{
  "n_experts": 12,
  "activation": "squared_relu",
  "init_std_router": 0.0369,
  "lr_router": 0.00102,
  "seq_len": 2048,
  "steps": 8136
}
Below are experts of layer 6 (counted from 0) of a mixture-of-experts language model. Rows are named router (the router's row for the expert), up (a neuron's input weights, with its number), down (a neuron's output weights, with its number) and show model dimensions 128-255. Each number is 200 + 20 x the weight over its row's rms, rounded and kept within 0 to 999.
Before each expert's rows: a language model's description of what the expert responds to; "gets" lists some tokens that make up at least twice as much of what it gets as of all text. This comes from a sample of Wikipedia text that the model never trained on. Tokens count by the router's weight.

# expert 9
Description: Numbers in data
gets: " ", " 1", " 2", " 0", "1", " 3"
router,192,186,178,204,212,171,228,220,171,179,216,192,192,192,192,207,191,198,209,229,228,204,200,179,211,181,186,232,198,218,220,178,221,183,209,217,205,225,206,215,195,208,211,219,235,202,211,179,189,209,179,185,219,201,188,213,190,185,217,213,221,248,194,211,206,210,177,226,212,205,203,223,184,211,216,189,158,191,226,180,210,197,223,213,188,178,225,219,176,188,186,227,209,225,216,188,212,183,217,186,165,158,186,215,200,179,193,187,195,190,195,181,200,148,225,190,198,214,215,182,208,171,195,210,205,184,229,186
up0,205,166,221,184,222,234,181,221,179,240,208,187,205,180,205,237,198,228,212,214,220,184,172,244,245,215,220,216,205,202,192,205,168,205,195,199,208,231,197,210,205,172,198,199,206,176,182,212,195,222,211,182,227,222,210,222,202,195,181,209,182,234,188,199,218,176,183,216,179,202,194,192,223,202,236,195,189,184,163,197,188,219,195,215,226,199,200,179,188,200,227,219,238,202,181,182,203,175,194,222,192,195,185,229,209,212,179,204,180,209,224,206,193,209,223,196,212,193,242,197,220,203,162,181,174,244,239,201
down0,195,181,225,202,200,246,193,226,192,255,179,193,203,201,211,218,195,198,191,196,199,233,187,209,198,208,225,200,187,185,202,172,183,217,206,215,179,191,194,253,216,184,209,199,189,204,189,221,185,199,187,197,237,179,214,233,206,156,190,198,204,203,180,213,215,217,194,226,207,193,189,189,211,182,196,197,193,202,143,189,162,187,205,195,246,191,194,175,203,241,196,178,193,189,200,171,178,183,217,240,213,199,209,169,205,183,196,201,207,189,197,221,203,284,206,191,200,185,233,185,233,229,228,187,192,221,200,218
up1,210,201,222,196,223,212,180,201,226,189,223,156,251,182,162,164,202,213,172,174,218,203,225,164,207,175,192,217,183,198,182,201,216,231,197,199,239,227,218,194,200,222,207,207,193,182,188,223,201,193,218,158,199,225,206,215,240,190,216,165,158,167,242,227,207,224,242,214,236,192,209,202,204,197,215,238,188,221,121,217,193,213,201,217,216,246,201,193,166,220,195,187,213,222,213,182,207,206,167,239,172,169,214,193,228,177,204,251,220,200,222,200,213,174,198,206,231,162,225,188,189,183,192,194,175,202,216,182
down1,216,174,208,207,197,217,205,219,199,184,191,232,208,210,184,197,199,199,184,241,172,172,232,209,190,187,244,206,189,216,204,187,192,201,213,195,206,211,193,209,206,179,203,219,183,211,208,172,217,200,179,202,210,198,195,217,208,203,186,204,236,202,225,198,162,228,225,230,208,219,153,192,235,194,194,189,185,149,162,179,216,233,185,192,159,212,195,178,218,204,179,173,209,188,203,195,165,158,187,183,214,222,191,196,191,205,233,205,210,170,166,191,239,223,177,200,175,178,187,200,207,220,182,190,219,204,208,202
up2,191,216,178,245,176,222,183,210,199,223,227,217,202,219,192,242,202,203,223,204,180,187,194,205,219,178,179,174,197,159,216,164,172,198,171,209,202,190,229,202,194,226,216,265,180,177,205,202,200,174,183,215,182,192,190,178,197,209,205,209,150,198,190,206,195,208,201,213,200,202,178,220,195,185,194,215,193,238,191,202,158,187,177,204,195,206,199,167,207,196,208,213,215,206,139,211,245,167,169,213,179,153,221,177,161,184,169,212,185,195,209,203,222,195,195,201,198,205,186,204,213,228,206,208,193,222,235,195
down2,192,208,220,182,217,162,195,208,216,196,196,226,165,198,172,204,191,180,220,216,213,216,211,223,188,199,206,188,191,234,202,194,200,216,218,219,196,156,207,187,189,212,228,200,182,221,216,224,224,194,190,203,162,208,214,186,177,194,218,221,219,217,213,223,184,217,218,173,212,192,200,188,193,200,238,197,229,210,186,197,195,233,185,175,223,200,211,171,195,228,206,194,196,215,213,161,238,231,153,179,220,205,216,206,211,167,206,170,190,140,173,183,217,264,207,206,179,179,238,189,195,246,188,221,218,188,191,190

# expert 8
Description: Place-name connectors
gets: " in", ",", " the", " of", " and", " at"
router,201,191,232,197,208,221,226,193,186,229,198,200,207,222,179,212,209,229,205,221,219,184,169,199,186,216,193,194,193,208,239,195,216,194,226,268,214,219,197,211,210,203,185,241,214,212,205,213,149,206,177,171,206,164,176,211,227,209,208,186,239,202,229,215,207,175,182,182,207,191,221,213,171,204,226,187,206,204,207,181,204,177,223,205,184,179,228,217,200,234,216,193,191,215,205,150,198,194,203,199,173,205,183,207,193,222,185,188,200,212,196,203,207,172,220,197,170,194,230,212,196,204,202,219,211,170,204,209
up0,212,255,189,225,201,166,202,215,173,193,199,229,216,195,180,229,203,223,205,188,173,211,190,193,228,186,171,239,212,163,180,178,207,178,169,242,208,180,196,227,192,192,208,197,154,247,222,200,170,216,179,222,178,211,178,226,192,192,171,194,177,218,173,232,191,191,200,174,183,217,226,172,206,187,240,198,193,182,186,183,247,196,207,216,172,196,197,199,151,161,229,224,191,221,176,179,170,207,207,210,182,215,219,187,191,220,213,217,186,219,213,190,229,197,165,186,189,219,234,224,138,201,145,200,180,195,230,191
down0,230,219,197,208,246,206,173,220,180,226,225,244,196,201,213,201,187,222,195,211,186,204,231,152,236,158,193,235,211,204,217,200,185,167,199,216,185,191,211,177,230,195,198,227,207,209,210,189,191,130,225,196,173,209,200,185,227,207,173,178,194,224,205,160,220,185,224,187,217,188,179,207,196,205,193,205,164,185,218,176,215,185,194,239,178,184,215,219,196,192,202,201,221,196,182,193,205,193,203,167,214,233,212,225,169,184,177,219,174,201,248,216,187,230,202,228,187,234,219,166,196,204,170,189,165,199,191,204
up1,202,205,214,200,199,185,184,205,202,202,197,172,189,209,244,229,214,221,221,202,201,217,154,178,162,219,228,220,162,191,236,193,220,208,213,174,203,234,255,230,202,171,175,177,188,200,217,237,209,201,192,193,212,186,220,213,157,212,211,211,186,204,212,227,210,158,177,195,197,186,216,171,197,233,189,182,185,177,233,207,201,201,164,227,173,203,210,183,203,181,193,206,189,178,210,175,247,228,173,211,231,189,171,183,195,189,223,189,193,206,160,225,191,191,207,185,194,141,186,210,208,212,202,231,184,203,153,185
down1,192,175,203,219,219,177,195,192,205,207,219,165,215,195,223,216,191,200,198,196,199,217,198,163,221,205,173,188,220,177,176,215,206,208,224,199,186,185,234,202,172,207,241,210,200,192,243,204,221,184,176,186,208,215,221,231,223,218,181,223,200,211,183,205,223,198,195,199,205,223,186,195,211,228,196,185,220,168,213,233,194,210,179,200,189,200,197,169,219,222,189,213,216,225,182,222,229,213,162,221,187,216,202,197,167,227,199,193,212,198,212,185,188,175,192,197,154,159,154,213,229,242,172,216,191,191,195,217
up2,222,206,206,180,207,204,192,168,211,193,199,194,194,200,228,210,198,217,173,190,180,202,198,208,228,188,222,205,186,215,229,209,188,227,189,204,199,247,233,233,172,184,231,208,215,183,188,180,210,186,162,210,221,176,206,250,206,224,216,182,205,193,215,188,188,197,221,235,191,217,156,203,191,215,172,219,192,223,171,204,181,217,222,158,185,214,247,181,191,183,182,194,192,209,191,198,200,194,204,174,236,183,183,260,198,199,181,194,235,197,185,215,194,178,249,212,215,216,187,184,280,221,204,198,226,169,183,184
down2,214,219,178,208,181,182,185,187,196,172,248,202,224,209,197,213,242,181,213,197,205,222,222,161,199,206,155,173,194,197,174,193,217,186,201,165,219,178,181,203,219,214,195,218,189,208,198,197,212,200,191,180,178,226,182,191,174,165,220,185,201,154,171,194,204,186,191,239,194,205,213,184,177,219,240,182,199,184,193,205,167,189,188,186,206,208,211,188,205,171,206,210,196,214,184,197,220,202,190,178,199,255,198,193,227,199,184,191,195,212,188,190,219,185,206,210,200,207,182,182,179,177,246,195,182,231,204,157

# expert 4
Description: Table punctuation, math, an
gets: " |", "-", " (", " an", ";", " /"
router,200,217,201,218,197,229,195,200,170,181,220,181,195,212,180,185,203,182,189,213,207,192,228,188,210,250,199,238,235,201,238,205,216,208,179,201,198,215,205,203,224,213,198,228,265,227,203,206,192,208,162,195,214,182,202,184,211,214,202,192,204,229,227,218,199,187,182,219,204,196,202,220,131,206,206,190,195,222,176,185,182,209,165,193,182,182,213,192,181,227,192,201,148,211,193,190,196,185,206,188,209,164,220,247,207,203,204,201,195,216,191,227,223,151,211,199,203,202,191,202,200,208,173,229,191,212,194,224
up0,183,187,201,230,164,211,219,196,210,178,244,222,229,202,198,228,215,186,186,154,198,185,205,200,225,227,204,180,200,186,224,189,162,219,219,212,192,215,179,197,201,200,215,189,186,206,176,196,209,186,185,216,208,190,212,199,179,206,236,195,230,188,191,203,195,193,213,193,241,191,227,170,187,208,203,208,168,192,202,174,187,229,195,206,223,200,193,204,162,185,211,227,184,219,229,213,194,178,164,197,185,213,166,209,208,194,162,231,221,207,215,183,191,175,205,224,205,196,189,184,190,207,211,193,199,218,177,183
down0,186,191,185,224,201,222,238,207,191,217,252,225,193,218,220,233,199,173,198,189,197,193,201,177,195,186,183,212,212,160,230,199,145,219,193,208,187,181,194,210,198,209,240,189,182,185,206,194,201,177,207,189,209,215,160,221,194,195,224,200,189,218,203,206,190,185,208,185,226,219,189,155,184,212,213,185,181,192,229,205,184,230,198,218,178,222,187,243,194,210,215,213,193,208,199,220,196,210,188,203,188,222,213,209,176,200,170,228,201,169,236,187,191,185,235,225,193,233,195,199,172,205,189,207,179,202,179,170
up1,215,192,188,195,226,210,201,229,188,191,183,215,246,216,193,180,249,224,233,157,256,193,200,217,200,213,188,204,199,204,186,189,183,170,212,192,197,164,213,197,231,205,215,172,187,198,215,211,182,172,215,207,194,223,220,205,225,200,234,187,189,180,166,222,219,196,173,197,191,196,226,235,218,191,206,185,183,233,195,209,159,188,207,188,195,182,173,250,207,224,200,233,173,204,221,163,208,162,211,234,179,194,234,216,183,171,214,179,242,189,230,207,206,194,203,210,215,208,185,208,218,170,190,187,172,224,198,211
down1,172,184,213,178,182,215,175,219,188,161,220,192,192,217,173,179,216,208,210,159,194,193,195,211,215,209,176,169,206,197,197,211,190,199,218,208,239,182,220,141,223,203,176,227,203,221,204,216,205,208,208,197,174,235,216,171,208,240,185,238,210,209,198,194,209,255,195,196,193,206,208,206,164,235,202,176,193,212,190,230,196,228,156,193,226,180,229,205,172,244,208,209,177,209,195,226,238,221,195,173,226,186,203,197,173,153,178,205,197,157,205,231,177,256,225,211,197,204,208,209,203,219,192,201,204,157,201,198
up2,211,200,204,229,195,191,140,196,212,185,209,221,206,176,197,202,227,208,205,198,223,195,199,175,182,209,205,181,201,187,185,205,224,185,192,209,217,210,188,211,188,204,195,199,208,219,188,208,174,218,183,215,198,170,189,189,169,190,189,241,200,246,191,222,196,229,226,157,234,167,229,171,213,175,182,235,233,193,192,183,200,190,186,220,219,178,180,196,202,194,180,205,204,189,186,204,172,206,202,227,191,205,181,216,195,206,220,231,210,200,165,183,199,173,201,157,206,209,188,188,212,220,225,179,194,214,187,213
down2,179,217,177,221,178,218,197,172,218,201,189,232,220,178,205,192,229,219,179,208,201,193,202,177,212,175,230,184,201,187,212,185,199,201,198,212,223,175,204,210,192,231,170,244,231,212,208,198,192,220,166,226,233,184,210,199,189,205,217,212,198,210,217,252,186,200,225,170,202,153,214,173,208,166,194,216,211,215,221,202,172,176,199,182,217,201,192,204,214,224,203,186,221,204,211,185,199,207,194,204,164,200,221,215,181,195,221,220,203,145,219,200,181,134,192,214,220,218,202,191,194,233,231,166,199,179,161,195

# expert 1
Description: Prepositions and table-row breaks
gets: "\n", " of", " by", " with", " the", " from"
router,183,198,227,179,229,225,205,203,190,246,211,191,228,217,213,229,203,219,203,212,215,211,182,183,175,192,212,198,201,241,208,192,219,172,191,204,216,227,206,220,231,191,188,223,221,196,236,180,150,205,164,198,193,204,177,238,205,195,192,186,207,201,173,236,217,193,200,204,192,194,221,240,180,199,209,192,188,206,198,187,222,152,194,226,205,191,207,211,195,216,190,202,193,213,179,176,202,167,207,225,205,143,182,230,161,209,187,192,191,168,177,225,195,182,213,205,178,203,245,168,201,203,201,214,190,211,189,186
up0,214,181,175,217,174,176,143,214,195,221,204,196,194,185,169,212,187,161,213,207,205,201,169,206,199,202,193,213,197,181,202,207,210,210,227,245,227,220,156,234,185,219,211,227,219,208,191,151,204,195,211,194,251,202,170,225,189,196,208,176,204,198,203,220,198,177,202,194,164,174,184,200,196,231,232,218,193,194,156,240,209,195,203,194,191,205,200,200,198,221,233,213,192,202,206,189,199,190,182,168,178,213,193,212,226,235,196,214,184,235,225,228,200,168,172,219,188,174,148,237,188,158,209,189,184,188,251,176
down0,213,228,174,239,210,203,179,185,229,214,203,213,218,213,197,208,207,202,201,198,180,175,177,200,234,185,197,206,198,225,212,203,191,206,184,215,218,186,221,176,238,236,233,198,214,178,188,214,152,165,185,188,204,191,185,197,226,196,192,201,205,222,169,187,213,192,209,197,180,174,227,191,210,223,209,167,219,198,239,174,212,206,214,195,192,175,212,190,214,197,222,213,187,198,182,192,203,206,210,199,192,256,186,209,242,208,212,204,172,210,204,218,247,152,218,208,231,171,212,171,192,186,165,212,191,205,217,189
up1,190,207,179,189,210,198,142,200,175,218,232,203,185,234,173,166,218,224,235,174,189,214,202,199,197,219,176,197,158,189,195,203,183,186,223,222,213,183,211,202,214,191,178,196,197,190,203,225,206,207,216,193,199,193,209,128,212,186,209,196,235,214,209,233,208,197,207,198,206,223,214,194,189,202,237,213,219,221,206,169,194,171,199,210,209,169,183,183,170,215,212,190,220,191,213,211,172,226,153,181,181,186,199,174,203,164,195,206,176,215,205,235,200,204,196,175,208,200,229,202,194,169,222,175,195,204,179,252
down1,200,208,198,167,207,178,203,193,195,219,202,218,152,190,184,171,190,209,204,202,230,190,180,172,198,214,203,173,213,200,208,200,203,192,186,230,192,230,207,221,211,229,218,212,212,191,216,186,204,165,175,195,155,213,197,214,201,201,215,197,188,234,191,224,229,230,212,221,175,191,198,193,201,151,197,171,177,192,178,194,213,152,227,220,220,198,172,194,230,212,177,165,204,210,202,172,175,226,181,192,213,205,182,188,181,203,185,186,188,191,226,205,192,335,197,224,197,189,190,160,204,227,183,225,227,204,209,175
up2,221,200,221,182,165,202,227,186,181,175,197,184,203,171,193,209,211,202,224,233,214,188,159,225,200,227,184,242,203,209,229,190,190,235,207,222,205,189,199,195,193,205,147,213,209,202,234,200,193,201,194,214,156,195,206,187,228,204,215,207,208,218,222,191,180,179,177,213,166,216,217,225,193,193,198,205,190,199,199,204,211,229,190,169,215,211,167,201,178,191,203,202,187,199,204,227,154,173,211,208,209,213,192,243,202,187,211,206,191,183,201,196,187,185,246,202,209,201,182,203,184,203,196,221,175,155,190,194
down2,183,206,168,247,226,244,171,210,213,208,224,224,228,215,204,187,182,218,219,186,206,197,222,205,208,201,198,212,193,206,180,184,219,198,188,182,196,195,210,195,198,209,232,199,170,181,174,230,191,208,193,163,228,199,188,188,201,207,165,208,207,191,223,203,222,173,211,182,213,218,227,185,197,193,196,205,231,228,200,190,188,209,211,225,231,174,194,200,203,205,199,211,229,186,200,218,207,209,182,205,190,174,189,168,189,190,211,223,234,215,216,203,221,241,193,196,149,225,156,222,203,189,218,182,209,238,204,186

# expert 6
Description: Sentence-ending punctuation, as
gets: ".", ",", "\n", " as", ").", " The"
router,154,215,210,194,218,206,228,195,200,234,216,187,218,202,195,208,226,182,210,223,210,196,170,201,190,197,210,214,187,246,216,206,214,177,181,206,190,227,202,236,225,245,188,234,211,217,196,212,182,193,182,141,191,208,190,211,212,196,204,209,229,234,215,203,197,179,211,196,181,212,222,204,147,197,195,183,213,211,195,218,203,214,200,217,197,183,201,200,161,221,195,218,179,230,185,176,223,173,204,202,175,180,173,221,201,169,178,217,219,179,170,203,215,198,226,211,177,198,229,175,217,185,177,194,176,202,204,197
up0,182,173,243,190,185,193,206,196,197,210,206,178,217,221,178,209,206,191,223,194,225,212,237,235,211,179,207,209,201,206,230,213,195,171,236,191,234,187,176,214,189,187,208,171,174,210,198,217,202,231,212,205,183,229,192,191,245,218,202,203,197,172,272,236,220,150,196,228,175,209,210,213,151,197,223,189,202,198,215,185,193,214,242,204,210,184,204,222,205,234,222,196,209,203,190,184,174,205,173,183,180,203,167,190,224,207,173,199,199,177,235,219,180,195,218,200,180,182,223,210,180,205,232,252,210,214,210,160
down0,179,207,215,181,200,215,186,183,181,198,193,199,174,208,230,204,188,181,216,220,178,175,186,242,178,220,208,185,226,188,189,199,223,220,219,187,213,199,171,203,178,216,216,195,198,169,234,167,213,204,183,204,183,195,182,139,203,205,196,224,206,230,182,193,185,237,164,187,205,191,205,211,221,181,231,225,178,203,201,222,155,183,190,165,215,217,188,206,199,226,203,188,218,203,202,192,195,190,191,197,182,192,241,169,175,191,180,198,223,193,197,210,217,257,193,141,194,228,149,239,204,163,231,176,169,212,233,166
up1,216,200,189,180,199,184,202,229,173,217,225,183,226,164,231,173,214,191,203,222,162,188,233,179,182,185,186,216,170,210,218,182,220,221,183,185,158,190,179,185,221,210,184,208,198,191,196,188,219,217,207,224,209,207,157,179,188,189,226,201,209,189,143,167,214,185,199,218,197,198,181,223,194,209,205,190,190,181,198,199,181,212,218,227,178,200,225,213,196,240,215,194,211,201,179,246,201,200,183,194,191,185,242,225,214,180,182,202,173,175,192,217,218,190,226,216,179,166,181,205,202,143,245,245,205,202,234,197
down1,197,127,205,227,193,199,182,218,158,208,205,219,202,222,216,186,194,182,232,182,209,190,185,233,198,195,176,179,193,212,202,222,215,194,157,220,188,191,174,210,191,213,200,161,178,205,213,223,204,207,216,205,216,210,210,199,204,197,208,198,182,218,175,227,200,231,204,198,185,196,195,209,206,189,220,193,200,185,198,200,187,214,205,171,207,175,182,197,192,196,175,216,219,187,196,198,191,187,193,189,196,232,194,166,187,173,199,202,215,199,182,192,187,343,213,199,207,187,178,235,227,239,197,182,200,212,182,178
up2,189,195,213,211,180,232,167,204,164,227,191,211,215,178,189,180,197,185,212,209,196,168,248,218,209,196,240,209,202,153,255,189,195,229,160,194,200,213,177,199,210,207,204,196,188,175,203,156,145,192,200,189,236,186,216,180,186,193,200,191,205,215,229,183,244,232,160,156,190,213,205,194,160,215,227,174,240,208,179,184,181,171,165,215,209,198,195,187,202,213,226,171,172,183,200,226,228,239,208,203,199,143,211,195,197,232,177,193,222,237,230,194,221,199,226,174,169,177,200,209,185,195,183,227,202,193,210,205
down2,214,174,190,190,179,210,174,200,226,196,208,202,192,153,202,215,217,164,204,219,199,198,180,235,218,201,227,220,181,146,218,209,195,203,196,171,196,205,212,211,226,196,189,205,182,203,211,153,176,163,201,229,214,220,184,207,173,233,229,188,182,203,190,180,194,196,220,187,194,209,190,183,163,189,198,188,210,209,197,226,196,189,146,195,224,224,203,187,227,221,221,197,224,202,202,188,236,192,217,209,219,183,196,191,181,182,165,203,212,217,209,195,181,321,224,187,169,205,212,203,171,179,154,195,200,219,171,216

# expert 0
Description: List and credit separators
gets: "\n", " |", ";", ")", " such", ");"
router,192,193,219,202,215,218,214,184,190,223,189,198,202,235,193,200,184,229,176,213,199,203,176,173,232,178,209,212,195,220,228,227,203,182,207,225,189,217,206,212,195,227,186,219,229,232,193,167,164,223,185,156,224,193,192,235,214,180,228,180,218,237,195,239,202,202,203,216,216,215,201,237,151,207,211,181,199,196,179,202,244,192,218,204,175,189,219,213,219,205,198,201,203,203,181,180,186,165,204,188,201,159,176,243,189,186,167,191,192,187,186,194,219,176,197,202,195,210,216,186,198,192,199,180,196,168,223,210
up0,197,198,208,195,219,211,166,232,195,186,234,203,179,199,191,226,175,218,199,193,184,217,180,205,157,194,174,214,192,216,206,208,225,187,199,212,236,206,195,209,226,195,165,210,206,172,182,190,163,220,199,239,221,202,168,181,217,194,203,218,207,238,211,157,208,180,213,181,210,209,228,218,161,221,177,174,211,224,189,214,198,198,235,168,194,186,181,142,236,183,187,206,187,181,220,164,221,190,179,213,181,181,182,211,210,212,154,153,189,226,231,194,188,199,198,193,189,183,237,236,190,201,220,209,198,213,220,210
down0,210,214,206,197,184,216,216,189,198,191,195,222,205,233,191,154,226,212,211,201,167,164,226,211,205,188,213,190,199,208,179,190,225,238,241,179,192,206,201,190,193,181,150,228,206,218,168,189,191,193,184,185,205,204,180,191,214,188,209,221,230,185,189,190,197,216,211,192,181,237,171,231,168,185,170,207,203,167,202,160,211,221,178,179,176,190,206,202,190,195,195,211,189,221,178,214,137,172,205,235,186,176,190,192,222,196,174,217,199,205,169,184,151,190,193,206,214,188,183,193,219,156,211,202,192,169,205,184
up1,178,205,215,193,182,206,171,242,204,219,203,181,239,203,213,173,179,206,192,170,188,187,190,198,186,186,204,177,205,186,226,188,249,182,170,242,209,175,235,197,229,171,225,195,167,216,217,182,176,198,229,227,194,144,221,201,188,187,224,207,192,200,201,211,203,203,209,213,206,167,195,167,197,214,227,181,217,204,188,198,213,175,190,201,227,217,150,219,182,218,226,213,205,185,211,228,205,218,201,232,235,191,195,177,173,199,194,226,235,196,193,216,210,171,192,196,199,164,209,213,192,213,213,210,208,221,207,197
down1,167,200,191,212,217,227,212,183,201,183,208,181,236,224,184,173,181,199,235,206,196,184,197,193,189,213,204,244,190,194,196,179,192,206,214,183,155,227,185,180,179,190,210,160,202,209,200,214,236,208,186,246,181,180,189,194,192,160,204,212,203,201,188,196,159,198,215,231,197,217,223,181,229,200,171,152,209,227,227,180,182,183,190,194,198,190,225,201,173,225,194,202,212,202,191,226,188,202,237,224,214,178,175,192,195,187,240,203,230,205,200,185,212,237,224,184,209,196,177,204,186,203,238,201,194,185,205,194
up2,217,183,201,196,199,179,199,202,187,187,201,193,193,201,211,204,195,207,171,180,205,186,216,215,208,213,193,196,221,221,210,179,213,176,171,175,207,202,192,200,199,218,201,189,166,167,221,199,194,204,167,229,187,194,191,184,225,210,227,212,192,236,159,172,177,213,204,185,216,187,197,195,223,209,220,222,227,189,214,208,217,213,191,187,166,219,203,194,212,206,219,223,151,162,211,219,178,172,163,195,145,197,222,190,222,191,147,213,187,185,226,220,180,178,208,186,206,189,214,215,159,217,215,219,232,205,200,207
down2,181,184,225,230,185,201,238,217,216,152,208,230,172,170,217,189,179,178,190,183,216,208,216,186,218,182,264,196,186,190,208,198,209,201,190,190,194,185,229,214,198,217,163,225,210,199,188,188,244,215,175,195,192,202,183,194,182,210,177,211,202,237,204,198,208,208,191,200,177,221,188,203,178,208,181,234,182,227,209,195,234,229,239,236,195,221,205,211,206,201,215,182,208,200,237,202,239,185,201,209,169,177,206,181,162,201,209,211,179,204,194,186,202,247,185,219,186,182,159,193,201,216,204,183,203,190,193,211

# expert 5
Description: Auxiliaries and verb phrases
gets: " to", " was", " a", " not", " be", " also"
router,207,225,247,206,218,216,181,212,173,208,221,187,220,213,189,221,188,212,217,218,212,223,183,194,215,192,198,211,173,231,220,184,242,168,184,246,220,196,196,224,227,210,216,214,201,188,242,176,202,222,193,197,205,196,184,219,251,192,212,200,173,218,189,214,207,197,180,222,201,215,201,217,171,218,223,208,179,191,189,187,200,201,212,215,207,174,199,176,195,198,203,192,219,178,193,166,233,207,227,216,172,118,196,236,207,180,190,203,216,182,158,211,195,171,201,191,194,178,195,161,183,180,190,201,199,211,219,188
up0,202,212,225,193,205,255,242,171,224,195,168,220,238,184,208,192,196,184,176,196,194,213,232,216,186,225,188,181,202,190,205,233,195,219,175,161,209,205,190,195,196,205,177,217,182,198,205,215,216,238,185,188,263,241,172,198,218,175,193,192,198,225,228,221,190,212,209,187,199,239,202,232,223,219,217,193,203,196,202,173,187,213,205,219,206,183,211,206,189,205,169,190,205,210,225,216,163,200,198,194,220,191,197,218,220,190,195,203,224,218,194,199,217,196,242,150,192,196,212,190,193,186,213,228,162,175,206,213
down0,220,215,238,184,196,172,214,202,189,210,224,200,224,159,214,220,195,191,209,221,205,212,215,193,202,186,209,209,183,180,184,189,179,211,201,221,225,212,206,236,185,199,217,181,226,225,200,201,202,188,202,197,217,182,160,178,227,218,213,193,197,219,198,205,192,232,185,199,180,186,195,194,180,237,178,199,264,191,170,208,198,227,174,232,236,195,193,200,164,233,205,199,222,208,213,211,189,210,187,230,206,192,196,216,220,191,183,198,169,172,190,215,192,277,195,205,195,209,189,204,205,171,205,170,221,178,209,189
up1,187,219,191,199,224,235,208,161,222,171,181,167,215,212,208,157,211,216,176,177,186,193,196,190,214,162,214,200,215,207,195,203,202,182,194,205,213,229,202,195,181,209,204,204,210,200,201,220,174,205,183,211,198,174,174,239,214,187,204,175,204,216,212,219,158,230,157,183,218,209,233,207,181,194,225,236,168,194,210,194,164,194,208,200,222,238,222,182,192,197,222,202,183,211,185,186,178,188,221,177,165,213,249,182,167,226,187,177,200,181,191,164,164,160,238,212,188,187,178,192,234,190,193,244,156,226,208,193
down1,234,214,177,204,170,204,187,169,226,204,197,194,178,167,222,204,168,208,189,207,171,166,223,171,217,190,221,220,208,210,167,220,197,162,169,156,218,208,176,134,191,221,203,236,192,164,191,187,207,177,228,201,190,194,169,197,215,167,213,224,213,202,210,200,202,194,236,178,214,188,205,201,191,209,196,177,177,209,182,209,221,205,188,233,216,206,197,223,197,169,158,211,213,179,236,217,198,233,193,218,235,222,188,212,204,215,209,212,210,163,216,176,156,210,224,194,193,202,188,202,210,183,239,230,165,183,230,223
up2,188,217,163,200,215,195,184,213,192,183,225,204,213,219,227,171,216,194,171,182,177,195,219,195,200,168,208,219,202,198,229,171,230,191,231,202,190,259,213,202,234,190,221,231,195,163,191,195,192,198,183,176,171,194,180,172,253,145,212,212,189,217,213,191,224,231,235,222,231,221,199,179,172,220,224,173,199,192,215,185,171,197,184,186,203,212,201,241,219,204,195,207,195,204,189,192,194,176,207,193,192,192,223,195,220,215,179,201,235,230,185,198,206,183,235,202,189,189,229,189,228,187,215,185,214,234,220,186
down2,196,222,199,209,182,214,196,172,188,175,211,160,225,196,204,191,177,210,218,203,188,210,216,227,188,210,193,188,237,244,231,197,206,197,212,192,179,196,226,207,231,199,233,195,197,197,157,226,177,227,187,233,232,205,193,226,231,184,199,208,203,203,204,209,184,225,188,200,201,209,194,220,181,218,212,184,197,183,167,141,166,208,177,206,206,201,174,223,204,228,183,181,169,204,212,211,200,195,201,175,214,184,197,192,234,212,213,202,212,230,187,191,232,239,244,187,197,187,239,178,233,176,189,197,201,200,176,222